Experts of a small language model.
Size: 10 layers, width 384, vocabulary 5317, 66.8M parameters.
Experts: 272 SwiGLU neurons an expert, 1 pick a token, a softmax router, a shared expert of 512 neurons.
Below are experts of layer 2 (counted from 0) of a mixture-of-experts language model. Rows are named router (the router's row for the expert), gate (a neuron's input weights, with its number), up (a neuron's input weights, with its number) and show model dimensions 96-191. Each number is 500 + 25 x the weight over its row's rms, rounded and kept within 0 to 999. Numbers have three digits each.
Before each expert's rows: "comes after" lists some tokens at least twice as common just before its tokens as in all text. This comes from a sample of Wikipedia text that the model never trained on. Tokens count by the router's weight.

# expert 23
comes after: " |", ":", ";", "-", "|", " ("
router:488506540491488492490513475464497470466471479502474515480504451522486532488480496477506477502484508497537554485528465512468490535488505465526499490504439495471509517528456475547505460480477479448497512509486465466489549503522523534431499516492493538482505478512475509542456484516540543491
gate1:534474509494484500475464495533498454512497474526463517518430488509475491483487482502515501493511522481470526513518511490536443507486533485476490484517497492461507541495515509460562506496481487509522502508555499533497549520505489487518488515437523486523535493450528500484478532457527519500
up1:541485547508505452502495505497561480506526530500471550516448483517481490512464502503529508459493538491512522508511486506513465470476524544526509480498524431473513556472509489519523476519483501495510462466525558517510521520480457447482537524445501480495507484513476486483480537516477485519
gate2:487538526493512511523518522475543485494546511505546484498486482455507474497522555542494523468493504542485510483503461490479527495500509505578518466528506527493501522479515482517539483531455492490524480447477479470575516501491479499499490577472499471516530506465489523496477476498493488544
up2:499468519518531498491508488526468494515474534489501495470511499535495533536496526496469553488534489500446491488496521458500493497483450501473517460526462548485486502494471526467516520536472443507481461519494527543531504502521474484509501539505484542517476510505485504452491496468480516483
gate3:561522502484506445528472494528493502495494481503516509531465528561511503491512474503516446500510497551481490470493512542511507471469474494534494497486507496499534524486463525542503498509513507539482441506564490485520470492477511463487482525532568491509535447504484493532542488474553431493
up3:483501477513504504486533479485535541534555524487465472535522522476471516472489515519476530464506481497472466513465468497497493492528503478482498431459482487559472524521546479479479519513454519510509514499495495509472553498523494466489518466493506495490462497494544529530480525481461518488
gate4:497557520458549524522443491502506518500520481491446496521484498507460463533517500494474519525499564491459454506516476517481529537509563483485477475481490490511523523501502483507497499497441503468494512516542484537497499487464501493524534530476509507514508477515470509514498497559525484473
up4:509485548478501551534539474495506471514463495478519506518502484473501510506528489502494525499570475508467509552493450524469470524528504463495532497456501522518489502534475519503554521491507472480501550483521506484479515496504525518516502472503410515542494508467507532485541526490474471511

# expert 16
comes after: " ", "|", " |", "1", "%", "2"
router:519532555483466484524523512473497452524484517511483491478506505529480490500451508465475485478480524472513502492514512503475457489502498488499526511514535500525505518497460509522501507515452492534483453565497491475535493521442519467466465527496460469502504456529485491540495472519512515534
gate5:530469532545543492494488508513479476490499461507498482493510538480455510491440463533525515505471461521480497499491522508497483463557524458486513550467557441558463459522496489504499525513503473501518526491472506471502503491502470481484532496510506500500474497530525516532510479466510492505
up5:534439486507519483513466524500507447507523498495531505499463500504498537435499476504570516473482509514482510490484520497484490459562496475499541537507515452495465452511479487500447505504519464487477533532474507467534508504496479514496511507511491495451469531562535500515497498460469491539
gate6:514528512502484498493501529477511517526495515472514543496473490497514571517484468503536513538522513504423485472507514469499484514506514521454462510524505485492536496527487504498441459517469441420512490512525485459498520523548493504503475518451467468494523505471489434504511516488470528516
up6:548486479524480499509509508462495481510503508468526540538462462512530541527531466521535509502513500488440478472511510512490445483479509535467497515515447523519511510495469514507462495515490458461538491502527503462473510499458453488477527499462467520507544477517479480503536495522518516498
gate7:473504485503497481491456529495463510474503499485481512474508485538494486483506505476458511489509490482462485559519528494508512551463525497431555503504470429493521499549512520552504524532504543506481524536525518536494510489483503420512530514482508515507516483450505507521468481473518456488
up7:474465498550513526505530493492506514519515473520519474495531500502507474525521535500535446487453498475499494519497474497500518515530524497491526523510502518505487477499486503497507525506495513512538498493494530537497541492527484449474469542491451515496500492512525512504500503528503458507
gate8:519482481487524525514470545521525507481524486518509518545494474513510515522532467482500482510498486480498507537477494514499502490535478510505530508506493497484475536506498475516436466538480488471518500538464473477425521524517514519496457528520508428501518524488498537491476498466506513494
up8:480534489449485548524466542450492542516546510485505528483507491486517507505511501463515552507509478503508490524459533470500498491494454554477511447505514488469486499522509500494471489533465505494493493546515481486484462481509513517493509497479483505497527573509522516460509495479559492500

# expert 15
comes after: " was", " is", " he", " He", " It", " has"
router:524487487553472486529509498482485514509486477538518518493492477488537439546521506485514470486511516485498503543500509515476519472499514520533469522523482519489488484480502476507505531514521510461463467548507539528488518487515516436497524496528519463464538502511484477541535539503471529495
gate1:497498463476487500524532504538547469527490501506490456497501501489514521482498508512525438527518515506496499477523531492514488518513519513478433502503515502510493465496518492482505514496520535495520520535494495515525503472504441514555474500493478455506498487576534507457512492531589502486
up1:499491448520453480507510460515537482427497460498473498497511493490510520495519514471521474502503512491485500471553532488497503466512493520513474488528476496506480455539497468470476505516526503472478500476504535486515514500475498476540516473502514455508468536524520496488492501479484540510
gate2:481551515513517490497520490489525481495524496454529521510500538536534501501465454508523517504467494486462500540502478521509513510487569481502504508510528483502548471506475505536491514530504465495489491458474480522512506491492541522499487505455501469527492523549508463478506463523512500492
up2:516441485491493517502523540482506492473511510497484574545480537497498536528564496457525511484510491492416546499505530463540506510537469459479504506497513482531456490533485473522471474511511495520523492499522539495477501509526511470476546512511496438489497503512498501491484470492489528524
gate3:497502444482478483513502506522529523513494516527500510534510501476498483503538524466483483500503510501522527507469517531470532532534488502503528545515502500502474534553502524432509482477526442466445526517496467505509450465500482470502496488452504499490515456538499487544509509540517472514
up3:470508543513555493500503514496478486485562491462495481487500511475518546485488459507493503461497502512469503486466477496540482483497499491501533464483524482525506485500510472527487472508491539533518484501517484466467536529500500503527528527538494506501518495476496478479496507496532505479
gate4:490489529486515517530506499494502555465516495506488530496527480500499498445450457468479466495520531502536445500495459544499518493501487543496480528486528488503548501490498509521493489441474494503507508511462480483496514456520531504468500488495523503476497529517495522502464407470474526490
up4:483506501501496500497485460524498512534467524528486516518501466523506514479502475511522480530526521528509458510478544501515519494510497488525455546521515504472554522499497501476505511462524480484453508498511484508472481454491500519480482485505484527470527524506439487508569519501535499484

# expert 1
comes after: " United", " New", ",", " of", " in", " South"
router:488501475484488477479490506506493502476516494557517521484516537526531523503484500486532482461529508525497450532470486495507530488504467501453526485536494514507512524513495570489471512494508482547498522521501542525479504510509522480544502482545495469459474481473522467484532523518483458488
gate0:474495477439486523525505522513561515531468480519452479504485457435480539515498471515493502505529473532536514433493502501499492488473482491494535464493488540499499538515542484464515491493488509558474497469483505504520464489450511501498502501497468466534510537545538506479516495461507499513
up0:502504492491463529527519517548517511508527484485526525480542480504444506536526467472494501475507477498526489481501500494523511497452498479468524442514486543436494517421513513475492539502468510484544475495492498486499504501509540516495450513493525486542478549512504506466544523514473470478
gate1:514485484489507455541519491490463534487474498499474481498527517495522513444529470446517473515535479503506527478458568546480505496485492455466499539549468483476475452506501513475508526488525520519479518499528478531487502452521464567497450475493547526492507502537512465475502514499502526517
up1:480499530502501537465467522509538496502527503489514525511512486558497505545459494512472504503484491472472467510490472506498491539475494481523485479464495492525500564483514508536513500512518463474547475493483485511526506519476522418481527551493489451510500494488484548547473460487483510451
gate2:506508488470452462505517503503497525509487435436492503432523455516552482503534503486529514478540553498556470528524489473480498527493514499486515495491486503460456507470488476522500461489570499514512478570511493485512547522532497531465480449493506514487510461567513496555486519535516504443
up2:555488534505514488479482501548486524497501503516511498487511522518483468473456527507492517523480503475519499504491486470472481490518495511519505477482458536467471524479477467544498454531468447529509503496557502503504493481499483529499485491529478530501508470491476555539480505485519469506
gate3:513481484531494467474450493472501492502486507500514482492517472524529465466470526508492495444497495472516509487471513503524480501514517507474502493519452487471496510473489505505517508487482542487486503479532474536494452507506500494503453501500491483540500533547519500530490513498483489511
up3:527488498509481498488486535496520513492511543494530453508546510500525474514490464495500513515509540533479483469435519519495471534523543450528510491512481476489503555480511508532484492499487495529525536543521501510543462489492510493488544491496490537500507515454534538497519510519495416515

# expert 22
comes after: " |", " in", ",", " In", " of", "In"
router:471498510494498517557559500503512493484466509513510466515555501505500532501467507504506451522484502479496481449500529538499493529460507500503545536502498504492525467478462531465556502534519550530463463458483464472511467517510505494503501497511503532490484509521500479455487461523527506525
gate5:502486498419484493523499498489514481482473516499508428496527492507510519511496492437487488528526514505480515485464492527481476484491462483459502492466513474470508488473457535498456503557457491481507525509528554521525473533494536514488477459507494499492443509507444530482512517540505497483
up5:500472504525481472489491498506458472482528509462508492504486483503510470494510487534554519507460507524566469514475506514480451521486452489534516482516478453484467520531506462543489499475481500550470518511448487523493511475505555524449494516515530455510526495460506488524505513522473494505
gate6:510469493528558495474446481543496460451491488511500506531460532552521537477522493501490486520529485522477478541500465501521503480478475440501490523494510547475476472506504520486510527473568552496521518509456517506508555449489468489478480522511512435504512530513529488482498564459467499518
up6:503476506526465501480451513471500473472530494498422534513513467531492510484527486540516478501488531469532497535579523525434498477496508506593502523527473536490485497522483492519521501481523544459460509475447491500535526457539530504471475489492491517505528523510510478482502478516496502502
gate7:504527503481448529505496505508480500457486513485494487495510435513476474471483534513469479510476498494461525473520462484471474469495503521467500510499422549515502532470493499556519511473518515464522489530511515479510483516490531456536532485502491510502535499535485487498489512490512478476
up7:493485523499497484556499472504493456480516503498508457511491460547508524516454471518561502445516505480515505475533541466498560504507504544537554569516512476510503462520514506506497483532505498502485444481494532493475509524470498503511480499510512488449480468552461489529486487515495491483
gate8:485553517511519481509482455516530503498454512469498502524523440502495543464505538483495512505517477470527515477478465497510508494471474504515483491507487505516486495449522484457511546476534501447526497490479511504509534507487498541454475473516529514491468503526484502422505462526490507507
up8:489478551519523542501511439569474513491491459482501532546495495464473443480484544532470528501558447515571539498527458525525487474515532511529437499491502492496500468485545481486496492486479505481475532469516515474533483474519473492475563522440501527491510576512490500474460475513473487506

# expert 19
comes after: " ", "1", "2", "3", "°", "4"
router:522484468498480474488536513473520500516484570506517472496502535535478488488468505491483497486507504505472509497476547498488498528544520449500501514469529466506483536482490504527474492506545501542477524488504469475471454462528537520548499474532509526466499506457489530495524443492497450515
gate1:487524436569506501539484560500522450517524534462460497495543503551500481478463464494473524482515504495490488517481481532515478506508504497537531490494496474498474522514493499552463492467550495505517491481499511504477487493521503516533503532528508510509534496514485511465527491478431467479
up1:492480476503471521438525494466492501476509508520512531527510498459499518484499512531465492496481517518494536481523517488486448505530473472520501507487508536580527486554526477492527508492486470488451478504530486522550505531484502483497526470472517522530498489501480483488476504534507476498
gate2:535489469519500507505507550516523525483499487557465519534494490482494506451480521443507504531475479478496492505498552449508518532480497498482503517509515489515490500508535534507507498466478502497412504467456512487516495512515485475489508482526534493503492500502494491510505476452458486524
up2:527515486495511472532527523491525541463499519522511496506506514476485511456474532515485473505486495506482459494500510445535521522480522497478467525474521497520491502501496580490512518492516490495478520528460475515504460488484455509507473459540455530467492540452503493467501465479479519526
gate3:501481474456473471530498470489507498509515499540489532516468469481534504492492531519473511536519501516501534529561510494493484488503493508458515488481491537506512477512490496529499489526538521450514499476489501526557468470447478452501521488496456521481511503527539469481469497550503487529
up3:466501471530503518509492504524485473504477494505522454531516517537480525515489481549502489510459460557515499501467497493492503479490466524511533521489511486491483517490515523479499494543498532476472494506462496566478495534471530497516519480514481531510471467482502488502530500544511515495
gate4:503486479496537526481493497527437472492472492527491551500525475521512525497497477506517498529492524524502557497478501534506464491519498488455531463482507517462543474491502469469473498516483489524497483478476488530504516510522495493507494451529510479491515539561537495482479503512427531477
up4:452460479515488502423499509516497494488499528516495506518525496481450514480489549457531489462519518481525462499505473520490485501508482493542498505470532526511496500498494434477488500480504520479473499514484479496511523486498467476465449537453538496516535507507488517486446498490493515504

# expert 21
comes after: ",", ".", " and", " of", "a", ":"
router:504491475464491543500489493545516490510496491487461472485491493484512527468537495466498473498542462481472542472456496531493482531519511444458488470477493495534485496517484507538482505471508508500530533516473480492457490504520531514492481476501507539507478524462505507469493528481526499464
gate5:507504520531498517483453484484514516484484495489530524476522540515551481520441524508539490493494510501502453442529449489500515467510487533516428485481533493537444484504529519507510532540475461461513432529511511498560443428501482447489502514527546457502509487502502472508499491507534480502
up5:482460530512512521530527436522505492580552507501479482535439499474508544495499462536489510496496511493506502537508552507533454494517538465499490495485475559498463484519485502494469456486488469456495485451486530521486514463514465506442520490479485493477496545499506453516506478534459496504
gate6:514505522478500494531503518526525513552519506496484515508482537477477496504516511513534484483489503511497502493463483492464464491509477481520507487488531512475512447512506538453487533515531540499493527492481427516494507491526489491458497508503515497535445500470482474481454477531484488515
up6:486486525477521500524506498538498536493499477484534491505511491466506495508460518505486538499516503486458449525471467481550482544540506472499529541491518496501486509486507514454510450465490518540492516498509519488474525520512480511485528512471465531494465495486515469469473460527465524484
gate7:544529542491478463570506482506540526541464467516488504528491528482528498477523514488540497515545500486512505456541480496474539495498426462513471488522519551507489486492495456530497495502483492510513458495504503490501463454501446486484469520525510469510540498505523479511508521504484495467
up7:489477495501536506483502537487479457478458531495495498542488510502464495552477502508466528448478543536474504513460521489523474503533499481478524489492508468482528470538511538484484483491519483483477534509505502488512541495490471504528562511493479495498475524455508495472509498530485520462
gate8:474540520492495463475485483519479493497485516510506519481519528513478476505498498515485489483499469523527510519504466488482534530509529502512485528499491510497446428477485473495489453493501502477548512445505496465487484525496511504502454499448499507474491559519505544474477455501519498523
up8:515519499533540553517512399495525491518511473474505484533478499496480495534499487506545535465489462484499510468551486485483460506535508506518534518502497542497485481468481495541479526550458493492503459506504511469500479495529486509510482506488518486525500562487526474495536499524512450483

# expert 10
comes after: "-", ")", ":", "\"", "\n\n", " Born"
router:485527494518525507501497540484472476490504503521480546535505535471512470491523517543494506506478451533518505476521459467523479486512503537519535490466514508510484529488536530512530502497474512490497500466531544471528466486518543502481480487472518458540487528538506523495497480534464510491
gate4:532488457487532463498522509505468478505430490459489518481467490511465475509505484503448446451508477453518486498499532472471511505499507520529532551519457494523441495468472547467529482487538490458512488487482462458524516489503496501488483510475470518519488528541499473484502496491490521508
up4:468522485499441447503527489491464512531483472465525478494480547485485463490475496501530454499490500513493494483556500484443532497520484500543522507526463489524491494493455478474533478543509559515495453514513450544498525511499519547520485568449494551528505499486460494452533518516512503574
gate5:491505481485461514516516473505501513528496494496558509504421529492512491521460503459509511539502508490483497494525481504518512539493515502489512505494510489506484520510540478517504500526443488465539493483459470522498482497486503477504543489557489526512520452502476478501496488495492502473
up5:498524479527478491530520504493500506501480479517532503505457497483494451524490513518501508509501474524490463511526515477479559564481507537516516489460518481501488476486479499523506510522448537494544484455485473521520460498462538487532529476500505506509513466459516512486510488519479536484
gate6:492501516515511513541534459485495530477531508522517510481513570541512521481474482494490507538535480497527483456508497481468502473494495508448480487510493496566535506452508502506527483495477522486496499563478528489541542461476517491469506488469508478493535479492509539564530491521508510509
up6:521523489493528505486484511494509511483514534498492543495522515478490524508533504520498530538520479480547522488534477503508476473481494500520476532493492526520488531470521503481544533505523516512491505517478499488541557502488497498486495494432474477515493454475495531547528512504507530450
gate7:470517530490498483489515488487478533455461511515481465476527493495509539502509540511490475511512503471508527495506494510487500522445523484508497481504449504503516494474421514513512494515468474499484483496505496509472431494494492515490485500499487530477534461483462497533467500489512552509
up7:520496498553519482488495520522490444513530500490493519546521525468535479477537471483501506540498491504486494510473530515513478491493506485447479504502505476562534456517546507517493531464516484524484511515480488485515488497480516453457519505514479449493483561519534460521532513454531475480

# expert 12
comes after: " ", " |", "0", "1", "2", "3"
router:470510506528502506491518479493493468482483477487514500491522508516467523438475525525535445447516535503529509467543485476498480492526462509521549530492507503495480486504452478475540515512508516497453480479487488477518524508533490550493497458524514517519454458550516524488453466479527513496
gate5:494475493490541558482454463505539492519480480495480512504505543463481520487531452505495494502495486505509484502522477506548508487492463479519485514525511480551503512466526528479475517490481507472521491510534531520490510550509538492487475491474476506540491518510519526461464494506485497496
up5:532494485504510489499482516498534521504539488505511524498473522501499488526511482501544564512550489554497476513499522497492513479509489553473500532449487536497488541463493479474477550499492475520477470484475522478481508469478449496525519497496513496476485477511498496527505476526449505563
gate6:551489490554505474492458495479526499542530508483505504508492495504489475512472440491495456517504512466529503522529500508446527484502467478538528529490468537503507530538484506472505473525511492508524458516487484516463504449478505480535496486464509476511518485511498455527542538451536553502
up6:497499494502461496541477524498476483505497476507521522496469519491466484469474516531489520494491515460523487496540473500460475476553509498494529485507467567465529462496467468430516501538482506482500480494449513531503531486531454529494498517494488463500482487510508482518511523515510484525
gate7:519545553452494499486492487491495520514488492483424469483476511507492506563496464499460547488474485503478496494497523482476458499516559518459496490488454507522502470488508482436486508486484439486544514455513480479489489445510496528454521538481486500483518557479527481503515440507484526525
up7:522484449496480483497477533545484463528468506486516524517483528509505504508498520535504524467480505531504462477533503513481463506527497520510501503495571568518506476439524496498530498568506554516460482488489571501495464502506500490528519478539513489482485464498469506515534518497502504476
gate8:473488527482481517494509498503487486482503531511469463480482494491494477532522529492476505505502492500517484497498522608515488494489564486488530508472497485504539500504518525519505494450504480482509533529483485480514406463512506465486483500486419492463483511514506446487498504526510474504
up8:479491494470428494509500484529485501468448472511512485492543471508503469511504504506462511487513499507491533510502508514457526497539514464534517547480504494511486528495505477528488523445484535524529512514534511505497464497496516498486490504503495518513527437505460523465474470522479481540

# expert 9
comes after: "0", "9", "1", "2", "8", "7"
router:506521498477493483477497509470544482517498492463482483462483536522455488527465480466499525457525525504482477501520530481523505543476524454507541525489517498531472539498514496516532539498509471515493547530513465482461519466489478478517481522533534509495513475463482529506541499509543489486
gate1:474527478486466487448517517525482479499472498511478498503548488521474486481495517501500494483471505481563499509461490498501527512461510469504483496501470483495502514471492561550474537502458522460461514495497494527491420472515539444474488518477524522480492499486491462498531501474518533484
up1:469512469501502491491505558522498485502455500496480513501545471485472473471497494470516487535498463451532487485485493501448500524453470491510560509465568502492493526497536540498491530483528513459523504494511486527493493488537558491488484482474476494488486530480540483457492459508525532506
gate2:467496473513511531501506485479439507408493505543502525517541478459515546518503539493433487470442487520573523475490486537523538454476477507463505522518490505533501496512486521523502548498524539473522486499513527516488500483480475533494516487507513517462503522505527517529505534474523491454
up2:508489512527553507486508532519524455460489458503493492502447482487510532515519539528484501512466537529497498489529492472477508495479493533467489483483470530473509515510477523525579490527502494462536526495546536459480514486472514507481477485510509463555528534507513497519517523481491523522
gate3:487475494483517503473490514506487452499542484506507506514509525500502513475482493515505448498492491499552501492467507513499481493469501510501503472522489487468474477496490533487518518498513492483479502500472533526482471504509458497480501505509517516523538525572534515514506519440482504457
up3:477496482520497504491495506499500509484518532508461506492523498529495512481542524489517504513503481468478507501501478499531527469504497534515488490516471525487518479503506453487468479523499494540493494515485522515514499488521519519487500497487484488436505538511470491547528505491522505519
gate4:528542518517517471502479514489519535518516500463417564477479474498560497510549491502521508473571507490481511522510467489481521499477501511519513511457482508450485488532461494500524440516504506493502523521470484472489534435520476490518491454488470476527573510509537542473508521505492555494
up4:495526482483488495535530473490480574519525465488450493484483470494568469517530517502509499509502535429491456555496504471477492500453526495513503507498475505486496471479484470476552454482489477504528491455505473510493498468493461518492521485480495516519545486497505500473492510516501510516

# expert 13
comes after: " to", " and", " a", " of", " was", "ly"
router:504521536508516488455462489548494496516503465478448513513478473483504500457520484500520506539489526457496468484477562573465464485473521524488483468539516488485516511529478498502521525492529491498476478485499513525488475447497484482505511545511480522557484519524511493494542536470539535490
gate0:518478494488519495465438495443504491567479503482475482519507494495509501524507520501540499535486485485462517473511511440543461500525525494492477508486540491514500480494516489504480514505497553476485452492490504472545513490500507487563507516562413535506486480492534484460494534491528509491
up0:471519499516502514520557499580485527457495464474513471495506475535466513442526488508517502461476477502530521511496498556494521453464443522488553479505494500499490538545516465479489518513541462513481483516500522577478537495495493531489553500503484491498492517484469504498527483480479480465
gate1:518492503451489442512488493497503525462466503508502497507504510547455510456521478492521538514549530513495525480514515501432526554510486483504523479506518506480547517523510434518554517514490511468519514468513471528487493532461491512525521497473505550501472476484511528490510506507516493498
up1:496480499446525520540482482562487498504446512472496520475508493483493519531503508464551494525529518494477554471527495516493525496506518513486512490526479507508488476553478541504500604494516487485536536487494534469475520490502513501525508450487449502450484470488508466479492501558511501519
gate2:477500481513512523466498515493520512545467501498480509500514541485530460482544467508532454492517503493525480543472510513492463477514533486516457492497473518516483485522506520435510557496496506527485510527484487517483488494507451483490461495509457517494500508484501502480483532480492508484
up2:459460524445521501518527468466504482511516534527511474515533516559486492485443521518480522486497502500473515484477476495525526491524447517500508538518485482544535505485505514530504495515485490480497528495512474499479500521494519476512512500509506501466452475513487520488492480515471477511
gate3:518556486498474506523551501502486468485448508531486509516442470478507508519513551527499530522461540509523518464502492485478459483477515472493504492477498528483488496528514441516459487492475495483509482469495468475551507502457506495500502505485496499514573494509456518514464493516537521525
up3:473533506549524529495528494463478465552499473482464508512486493495485488493499488511466510479539546490450496485459522556500472491445499502481485500480533484503501540536497499468499552491510511525477506512477486471540541505503478505490507501512507484512493523449536533499490504526468496487

# expert 0
comes after: " the", " of", " The", ".", " in", "The"
router:514463497491510523490504460541465510524517470499507501486538461499497508513475523540496497484479461512495537536446502487485544508516528510486525481485463486521447489514521478480517482500526477506515501511523472486487564469481501527499469528529455505479488492529472475525464467485526451477
gate4:468532499436498432517503510462482490486498445502484483481560451565498476495510513473451481481467524493495485497542501492498513495487493460489480494530503506498509498527490504493510554464532481516484496506444513496571533495528539494495466496524519490470527496540454508488486470560459520482
up4:488506486477529479480469520508508536489500485492472500503515446512470511508523521503480507479525502470518495487513512506497483459515524500504500503540516544533481507469498550485520542477490518497520486526464524490501505477491460495528494455554508545474465483548499557525536516488476527537
gate5:500480546466502458493492486473499462440474520518498487534522512520499525511477524529498506484456525558462514447516485529459476515477494509519500498485489539488491537575492494550499496522477483461504503549492507540563482468419505483488478557485491513536461450497490512504493509522491439481
up5:476490493572538513460473468475522526500526542516442510496517462450502459479503480528511519526497481522534494509450501505540506470522532503510489488495535519540518491455536481456512454413529484497455478482522549477501524545498486464539496481518491470466503504530538482523489496499522505489
gate6:492490509510531529532509519519488527479500506494507531488537518466530456499535459488484502502501504493485512465515558510562495500520475495492505537533500454501512495479476503485481482543478476515466480452482454498510517533535533506522473499514543471491531518496582514486507481481524501497
up6:541479536498520547466473482503507504480476512469512516479499540472490509462501488476510518517539529527488498512488472495497527483521535476484414484486473480527516505535497499506460441484490485486491472511516510503515526481528527493540554560491474476498534471541553516479519534477468493518
gate7:562551505491507525474507490481502512555471508490540457546490489463513489526525513483511504507503470477454511559517532486507482449452514505529502503486523506530496516478527517466511527507538508480513501515524486515483489509469498495494510506512522501526519521496484443530506533472571516534
up7:480447509500497523526503519513494474481530480518441536506462507521508502501433442494512492500562521483573491503510527453490549480530505514470490518540511470482533490527497463521490487511491518497472486480501508513463453510482507513463489496489520559489502495515465471515493488514509532494

# expert 20
comes after: "\n", "–", ")\n", " |\n", "-", ".\n"
router:520521510457510480532532478487540486464472484467503515517461486539537496481524485528494545518467513476481481525538489512540465467510499490501472498484537545505521514455505448533459517503458473508527530503535473490503486510506513512523492485480509528548502511512507518483477479538511474513
gate0:511508467510511495520477505480458483479513517538509469536504452540492484496502532468533517494503551497495506500492501456466483490483486532528476499479474476482475473535467527496516548498573501535492498516494529501520501487517503516450504526560476518467517497477461473480494495504550438484
up0:471468512495487503465495460515505505529489501526500519463548484502493517524475483498498494488485504515445497523490533509460520566577533465468497521537552462553505500497502517459474479504492498501459506503515480512478481500528515497498517443502496505453495467502507522482499510456516511472
gate1:537504514479513444487476479501466479505481503513495571467499487524522500530467463546479483527492493465481511503535480466521511495521514521475493501481489567514506518439482477507498436513481508494536495482498525486543467476496481537492463546495499522532496522528517511470518518488509486498
up1:493521529498488474499480497486491495550495518484508483542482523482479506467522486516492523518540521529543478489516497504496500463506504497486448454552513481513538428501536495441530508430522461474553526548492509520469496428505466515471524507513457480550491526501509528499507506499513549498
gate2:504512496512526487522495538506490492496535479473501473484499508530471494497513448460496503476523487506533471508502501516531487516508507488401500509503506474525495536509491524485495425524458450502499498512459531537496504512440494492474511503485531499523504490554491484491498516520462499509
up2:511484475537504496490494518519460524482471540496469503536505465522504503468497527472478475503496464545502499515466471574502487490469471478510505442512494487478539449542508542505521489505508490518484471500507514520504493489524501497451497503531499514479533525508496481455510417485508517495
gate3:480467501489533509539498515455556574508504478495515488488523495518496522481477509531522499469476490519462473457479525473493467443477483484412495553534450445480492519492481494501490512532494458521521504519456468530517545550488485490531495498482497518508504573493552503492489490496485509484
up3:509521507520474519481474474537450491509516501530475528521497513488481493498473497467484488512495548510540496508504487498540532565488501552547476457501530527526526487545554492476519535452501558457523499512503513465515480447530498477536519500517524520516467483492464506504505546495524497541

# expert 14
comes after: " \"", " (", "S", "M", "E", "A"
router:500460484462505500511528513506483499486497503461480488506542528480489497510522468479490476531513483454472506529478478467472501518466546455489461508481463519510540523536530530492475509458521530521530544488520495465468491539473509516510468483526508548481516480515518542469468525450485476538
gate4:542484520528502512505467534453476476469490443505538500502513492487487472471529479450468459463517499495509507475491523492510500473504472521448509514482536479487512467483515512487472494511517484486488510495505502470466474484468489512552530492492540542511497515503514477483487527462520553465
up4:567510541495471491498445507544537505524543563500502515476475481508525505517495544490539469511488491482487498494539516503502534504483521495539511488517528524496477545515554499463480522484523485489553520508521494473505486526490509487502498505536444479479494483493509497499499537549484453499
gate5:491497526502516503540527516494488485483537519494515473523511469498484480496457445505462496463458481499539530490504551528529502422479469526529484493505470522492471550540507500515485490506505512495453489478542515497489529509430515495512481458490536499451492538532512515478504487485464512504
up5:522507447486510471454478490538513530497515506491481530513513518561504540486520507472502501473474516500505519478509507493517514534479555493515534521514485492474495492461522485504521507477496521494498537530461470493498461487509486514511476505531499500507487501505484483523513484468505491451
gate6:523478520502504545546539485493536524552461530529532489512502513496526480478502471489543516495497517505464514505472510538536484487509510466520517524507507505491485538509470531482498506505491501468491503502470529480490515520503505509476522496480476516524550513507501508460493479517502503482
up6:516466486453523496493465496492496496517505504487539469478525510487487519460548468469492501467513498478519533526497484453482544515507499546495489442509502453514518486500520486510471504499478471513539490563533481503531456509534521529444481535481500501487528539514476523521485507497504499479
gate7:508576498479483485571511496507506498518512520520517555515505494510554494490519520506501479485513544486500485480563496469530519499507520516512520510532478485503504476487485475475497497520502485464457499495492525509487523499485491510472534497518463485507498505498443474464495462478529489519
up7:492532541489495486516494487532503471500502509497517530482531513509503455446521515494495498500501521492514487485526461483570502500496521527472531480524498479469460460506428514507457481558476479461489466477515465494493504481509534538528506518508477460492494521569478500499515454474539555499